python train.py --n_layer=14 --d_model=224 --n_experts=96 --experts_per_token=4 --d_expert=160 --d_shared_expert=0 --activation="squared_relu" --moe_layers=[1, 3, 5, 7, 9, 11, 13] --router_score="softmax" --normalize_top_k=false --routed_scale=1.0 --balance_loss=0.0185 --balance_bias=false --router_z_loss=0.001 --n_groups=4 --groups_per_token=2 --init_std_router=0.0309 --lr_router=0.000907 --vocab_size=5244 --norm="layernorm" --norm_eps=1e-06 --tie_embeddings=false --optimizer="adamw" --lr=0.00199 --beta1=0.9 --beta2=0.95 --batch_tokens=131072 --seq_len=256 --train_tokens=442500000 --steps=3377 --dataset="wikipedia_en"
Below are experts of layer 3 (counted from 0) of a mixture-of-experts language model. Rows are named router (the router's row for the expert), up (a neuron's input weights, with its number) and show model dimensions 168-223. Each number is 500 + 40 x the weight over its row's rms, rounded and kept within 0 to 999. Numbers have three digits each.
Before each expert's rows: a language model's description of what the expert responds to. This comes from a sample of Wikipedia text that the model never trained on.

# expert 0
It responds to: Mostly the word to after verbs, nouns and adjectives (easy to use, fleeing to, order to), plus and/for/from and name pieces like Den, Swed, hen.
router:517542434425442547445518550507454449435514530528546465544504491504419545573409530542512499536542484515476480523487474485499486422466535465544435500580522537492495546549
up0:509440509516477597455480516439458461461576488456504457431505506503540451495521483489471493474455520460483566479559515519435500464504492532509444479493494468420450491518
up1:456405472520538509540520523539565405516388526477423511487490556471566502494499519479485464413475503474488536513503468532504460431578522413531576435519472561455519526559
up2:489485510539519514466566486522583540519543465496474429525511523503466507519420543452488484475492404496435532520490529465489399454450568504449445499474498471447476512453
up3:450477516429480523415492561548488447490595504466542513526501479495551460465496486577478590503516512501445415526492488542451496470528467518459420564502465511521528468466
up4:514472492508417532443507526484577569524463523520509550507502433517493505517460526532488451479529517516494492528547495533499485420478503508492528496477563533550502483509
up5:440419497514446454495532498517472475548428537474491460588530533484526432441476471521483534519454507536476499456509455525496553514560524432536517538467467585533578554478
up6:471531484419510505473554492476434455467476476537507461509503467521543491511461464577493543455558512455521508489507511585634518485482503464462429489561525509494503521559
up7:507466460570501441413560554584506480468480509540551489491509596500571508440537486482497603497507472505475488497513499500470515533489473484458543532536495493491468543524
up8:550519504488478577431489474453484545510553442483466538520515524513467497416473481554476401471516460534541503504412501485508449524458517543464493434537545494508453433491
up9:473449521424494486502520544478456414487459488516404544482466487538566485487512508516464476475472505517515479506430486442538472524500441452546510425543529444496460516573
up10:522489409444472502390476537449529466524524504491478403486448505413482417507458501455559576473516403499457511427494510457572488458523501499507520500562487531475426471547
up11:492511493546536548501489480484562430483486556510459488510487496471495517489541506400486500486520466444459527520516454497458476485566455546402537516429511544530478519474
up12:553553501546465457482466474470483538431453484491488437492471512504534508464486470493474471486448498407454497525495514591515524530531510500465459546514471489532473534548
up13:514431495446493510518476494525505456492490448536515504472464536466505510475434451497543492567459524520482511484531521459529494478514562474455539404576482451488511524620
up14:507472509475432489501541463550555504522526507468477525540460470529484533484434509394529521499520427481460508484533521484454498417479435422536532491498532508439467504401
up15:429453508533513481519469517501528491398507463527422515520526475548452478427490505497522419482493497529498532441505452461423454459419526503523508451527471555455465555497
up16:501546492424507466509577504481483443516436493513483523519530450503558428465463533458541517557497482573487479527485476472567446456518484483551550474482562485489457496497
up17:527518492531503549469465518543462496512458537532451482595481475431467506534536493379562548462424495498478536525499511535533457549498513476540524518526526408434436514509
up18:487482480527433503444556472472561495500521562554549501571503500464541460511432479488525503535521491450451499493521541571488500464417414465501528526430593522552484485493
up19:481439503469550509506548507424482569477477484442568511499468480453467501539436537555527444497586437500514465514512476529521485450482512540494477542494476489500571532563
up20:547457475492463522372474510498531519382512585528547497513493513508505447529508528492536498467493508471407493546537516486506498491518579517458580482429528531471449525537
up21:546538507532510478553469471493510483453569410499563496468477440495494493445568527450580528445460492477501539436476447538503466492507511474542509460549502505442403498457
up22:513466481501522599453491565471480511467504510500539461542497511495513475473445483480491549495470458486497559507462514515469472405488454549508512480474526550552421561573
up23:550509502487505496547529495518468482479486464396520471465456484454522515457536516508516561487590511528510444537546510550594453524422482510535484541479560509483516457442
up24:504564464440611560544475482557535521530529496465518542479525477457475483473510507485522490495509469475503529510481527536559509509524566508512516534510472503406601490525
up25:517478487486467504441476476493498505484484389454470495593495420455465500481412552568494487537497526397525434501486512486495449541525583533534511479570559534443533542494
up26:512495481494480468417426506505516484544419484508427534501471549535424516482449486446510497483521490531488502520562489481511452449629521470377476470497547441482444487484
up27:464471486482504559477536486483471378521573577501500448519496447478457495457444509541499514484570484546516511548502470513476474509423460422477522505513553497461518490437
up28:584559482520383504460466465433502538481509529539564536537454459528456507474495543514438484496498482457471479509491510517449509459437475496466509434524552547507490606469
up29:514498487465546470445484532482505477440569528529450506541500499427467509515461510459519513582540506442522440380525439483479512539475563496520466453512584510503527484535
up30:442518492442522516557458519519434450553518490508452445485524459491467504438519522531537451512446502530481442518541483490458477502484514498505460462464480444425498512526
up31:483459484518508596461498494494472523464490521461483464577526481489504493508465510551537486476557493475510511504430504465495466478449473528475518519436465574548448479574
up32:441490500501473471451441512475505563550464474523527498484489520509539521536518459540478508474508509531516502480531452530497513472548533501466555524475640486511527475458
up33:494493495466397512465460543518535496472463476524516498514446500484460487438439511469586517512504466488477491518486533555621451508572490457435503546545513501438478461468

# expert 55
It responds to: Words in census and demographics text, such as living in "someone living alone", village, age, Population bullets, plus some table and heading words.
router:543520425522449536460501554475516496400563512484559458536484481455458454537485515489581521536517505426499467483503496555553486446520520533462444516540525526476480504498
up0:519418459481432522501445494531470482442553556525450517545540423476526465508562483519473506496455511496531469504521514507593452509502490414505516564514456609567496538519
up1:489553487498459466458548455491481492460513522573434460584402540486485460554498461523491549515465468527485523481512507469492570465516441452457455428504476433482518418515
up2:553458489473514452472490583630451529484461563536545512480502539427466510441518516410491472520523496434510476483511487563520487470541575486524523474512513568571446517505
up3:432535482482542519505477574506589482541545554508496441463563456458531516516507515469521541524480492481502506492531463559530407521505516448576452446500536467517515549509
up4:505485477534454536558518563444492435528539461479461478479406479503493532469397482563528515523491514490455569548490510611423489507519410485522528438557498473568497506458
up5:570529529503536541499467584480508503540497489475447422534422533455425524476424526528578500464495536497491455592517487474513454460534470541452520506498454456499546504459
up6:542539493529452531503551469468513515469460452442463498501496520497449485515377518567537498484564488461514540537540584490481515546473417541495502537545518459462489485478
up7:505519459503551498515565534474366491520486534530485492478459551526508490495494505571508463504506505574531484480410558432524514500437520438450543460495464490537571488501
up8:512489487458474530489597538525531455529556466445566548462466500534532535509504503571418595468476533479512473495515482468455533479438516497483442440488517497464461468478
up9:543483474489490513434539488532481550458507568444575474490503519426428548473446464486540429481542465433480508516417555494462498411522516474491539471475488566522511467491
up10:464504506471433514482480505442490494486535580562539525485474460514514514515500551479460514542534485501517484469528582447583495459529495511488510500500553564540390521515
up11:481393472509492561529556521469498521527450507504495514464459505471490485525477517518465475548518492514526541538533534474517447449499518527528488464479501522499502578572
up12:561480439486494533492519544573522484495502546559528474515419497458435499576456514472517504490528498491466473498478482504498529506512541438502489451526538560497474529592
up13:433528514430567482524532502542562480527539465627437521476416413479466510563521471507504461528459527486404573550538462477528540517453503466526489538460478457506504562485
up14:561494514466498555507621502480518511519563480443488500477457524532500505485465488504486507416521500445529449466507457546505506445564576510420436402554525412468543563463
up15:511553502528439516531496500525594456526478495564425515523482581469482505507534543466581498473491500519505546530556550416614529514530482539513531459466550514466387482484
up16:451490503480425482544490481522418421544489494486502553528552499466562437545460481475491457523496515468466485511474562475452514483485457504591457489498439521414536540519
up17:455543502409587530513401473546543410524509497508510518460536498599490536531486628518522540507474523544491485519461497543523418513557500522564443519521475489503507474512
up18:579546525476458512468520495496499474470508544483542498503535528491465470522463444483472439464464492515476502424537497459457436542509473520518528496486595471478422486456
up19:457537525517555533515454513590551473554557570544616483530586509453516514529499538448592421509502509416519437491485509528512499515484481434518437478514469495569532498524
up20:477534494534439499519469493483466507459586510459499518487513492446460494464532464508468500544539528432486515439536461541436531494529476493507522509486552510513456458474
up21:525492494507456482515563512534439451461543572498602477461521504418470525462524522492477540529472515485504524521456508443538513523530537434514557496493444507577515567469
up22:521423495516415565520522582554545477563586540519576470468489516486470483505520586495511516423506487420470493477463522402451502524565534502440592460472502438506482524456
up23:560544473504516519506408497527520525519491485582467515535518455517545500533458526527552475518480493483459536480486454436511532490493513482481521510497527512479525598490
up24:513461515534572462482488439517540501365497532494399447496511510545504462555437619494492540556537512522506458490474515492502474463481467475510500524563607516470501431499
up25:500479517455496518523522491472492426543476561504505536489567525470477517455483486548526551524419496469513466489505578504522508435464495445521534554492555463481528538491
up26:482428528474533487535463509497435520514493533482488473465433497482447532541519548541420551420531504411489533515479431515500498544538446447549505443514542558422461521544
up27:531557464520520511513451521455465472482506554594521539541453552460504422521457519528439492535456541448519517508509444546518494462533401456455462516490453514494491489507
up28:535509507503497516463560468493501539529446495576460529527485525478499534498510550482612499484513465498516560577484506543586519434426479385504461503522486522538448472449
up29:485456487498517549523423522467506493519505537493505419527528468521448504492468475512449539544568462443416488492578558516495400508510455525442534505439569496511505530509
up30:504467499477487530519566497513513523451541493481562523606486415473393461481504464562452578523435532517422504455517556430471503480523432540543564473534552526529488570529
up31:479522450461508508426535501510496539402495560528490480561486571499502534578502459530497533462540457488456455502482510533466483490524513438495478494527519493458442496503
up32:537546495520528508448434543501513464441583538469486530474487454505484449505465539492604491481517512481548437508479521559540524433477500463561472488450438548464570457500
up33:476517518494512578501571507452495556450505502524535496568538474540529501465494565450559438505486554609462548556523525478504447538537580488479482479507529470571458519501

# expert 5
It responds to: Infinitive "to" after verbs like refuses, begin, went on, plus modals would, will, should and stray initial capitals.
router:511517447499445526441515528512585489450501525563510515506534469447479472580416512494491442517556461483440536489522491493557473410484552462514462507530572527456487562526
up0:488443521494455631512480498551587484482550520480512437496472478540535510555482565506520541474477487510491472517498542567484467500485403504536525574474517526476483456429
up1:487536510520492570509400444457507495515474494489478556554520471440551487519484462441603478472510489464496495500543516596488481481502498561523527459530439465466512510475
up2:549560495488468473501447514571503520531511476536471508490453519488438503523520551470496467480408502591493501456445516496533500548444476486463430481500508502428461453455
up3:468484485510442467431507531515544462513532583472503477532502517535497461525487469536515547487496618531442471466435484530519537556476509473572534523509492538493525559469
up4:516533468480506541429485563557508459488493495473508507541448493490520479543499529517554460457503447546494529477560533464549428482494504560488522479473539435451510483516
up5:510468490476508528478498562543513462452549523569499506509492467557533528504466590474486475473534488458505427472525468467519451544452530473457535480485521460499498466429
up6:531470472452435540463448543536498506516505569504456495520452524420530422533482495513526493500518507460494478549497581613503465491528481511523487429475450495411521474528
up7:406532488495440494507510567423479497507547467515466533520506507510461512506513451451449497458529506526516496482502529457518530461499487516489544503516567528415625517532
up8:517419504466526505517472448543537476515430593511516552512507434471504479537497491491481533442515491469531444556501526500573476525460479490490517481518453444528517575511
up9:554487468505391528455475526446518439447475481536520480483416486484501457459434487470488497526464561448452486485459474467480524479571496494464472470492497496514459527511
up10:461495512533498505482563554522527522451587525563475477560478543407567516498467478513517532563523517527450550491423439585498541485504540514495485393568510467463526488477
up11:490541494497505504449468515459542505525502546458507490488527431466540496519514509502543478480446546450416566480515505561494487459566502478530540412456563492520521566433
up12:546462518438444483554482475443497521467516486508527460517505459556510514461465499507441491527493492421536456550532470445539459493566481500456441420497498522509547562567
up13:505420525469491516465518487496509493435459518441550410512516553486528510535445475502487478481590477476441451460417514498515587495527550434472479472471534449566551414544
up14:497534487505540588435490530515575439515528545504439479518506426440461470556486495498513510465487544522403517546457464525498475455446488423467528463499451514466505557484
up15:466456513516533481442598477491517533464446523460522491513491517524459441502453467463491542483562539508465474535493476503525490500562484429565581451520478486544467521478
up16:481443481429530490503542522505533549560472583497445568495476452486525418447591491534533552499493534555422474588503486550469531491438443498467496558503473528499440555460
up17:601520488503482485385515507593553436520570509494463513511516515444489521491462530476477502504484544499484490526471489491481467450484561496525507475462513519453439559493
up18:394523483497544515501567537522437518506583484507484553500525476443512481512508569446519508496465509463488481513553470476478523537453494467433524382510536511434431429481
up19:487509411417487602434474518511519463459540494565515407489454505459447503467502556492479562512564437481486460544510494504493471511550506462476508504489529529518490510500
up20:498505481505503499460436469439464532515498464487442488533518443490476456494488510491500479513470502511491497466534532489524451539581515541513497572608501454514492507579
up21:458563512434536480554509470449410505491485523518537554503521506529471549412510470515480493469519490514504489481519427435451476568430575427441471430541493511460422502509
up22:559394508505557521565457464541545396481481504515479485481460524447420519453508514526483492556540522532487455454576479484481511513569541509553488441617539454499516523484
up23:532505496518444450529490450487515568512423456487480554521488507449412482421495532452471555446521356505495575506515456554602544413493473524444513497516554508495458440453
up24:514459483440528601485506563492519488459552470502478481461499496521465498527503514468536476521553422457433502486507468470459428504531527457444397516501540510435492473523
up25:502475498520504487509570452477491569477461496527453520498520468513484522459450533528472465484470519463474494457447559588518502496611568466531507396550519531515421546500
up26:494509500499510483433451550569436457540520469480448499484477460508544534492542610484493491485542517442431425505464496532465505495483472493513470525493487566504522420451
up27:535511470527485518475484500539445486505516508456466495546460503494506451436580477515501459509485470567526468465413515551489489470467575449515464525525489501478468426480
up28:481550509528399605540480469569540518492459524480471488545534490435414469434481520484598468580455451504464544531549566465510528495551476545502540504453449538541488507552
up29:555508494526519495447519481544520507497444530455433481572514505490457512545405507541524489480528499536550469531510521573475520539477475457532459384552461538492508485440
up30:505449489381508483536419460543511562476468468506544546502503502531514436454440460435493485474522491493470455472556588447560508475541475477483494513536471479531495422575
up31:453540492509414534506525545455489499508589445462460525488519490508470524503435415483551497493519563469486490469510498486453478531472503524472524509461534418529485546486
up32:448475501488514507505535576474511511504607495494480528473479432516520503508521532453535505455513505428480500465437459549484512523423480452472528507502507622515497444428
up33:524480504528480489454469561458445449487496490512478460516537482515518553568495466505569470509427513499507496514539354500421452479492540552464477499433546520510534487512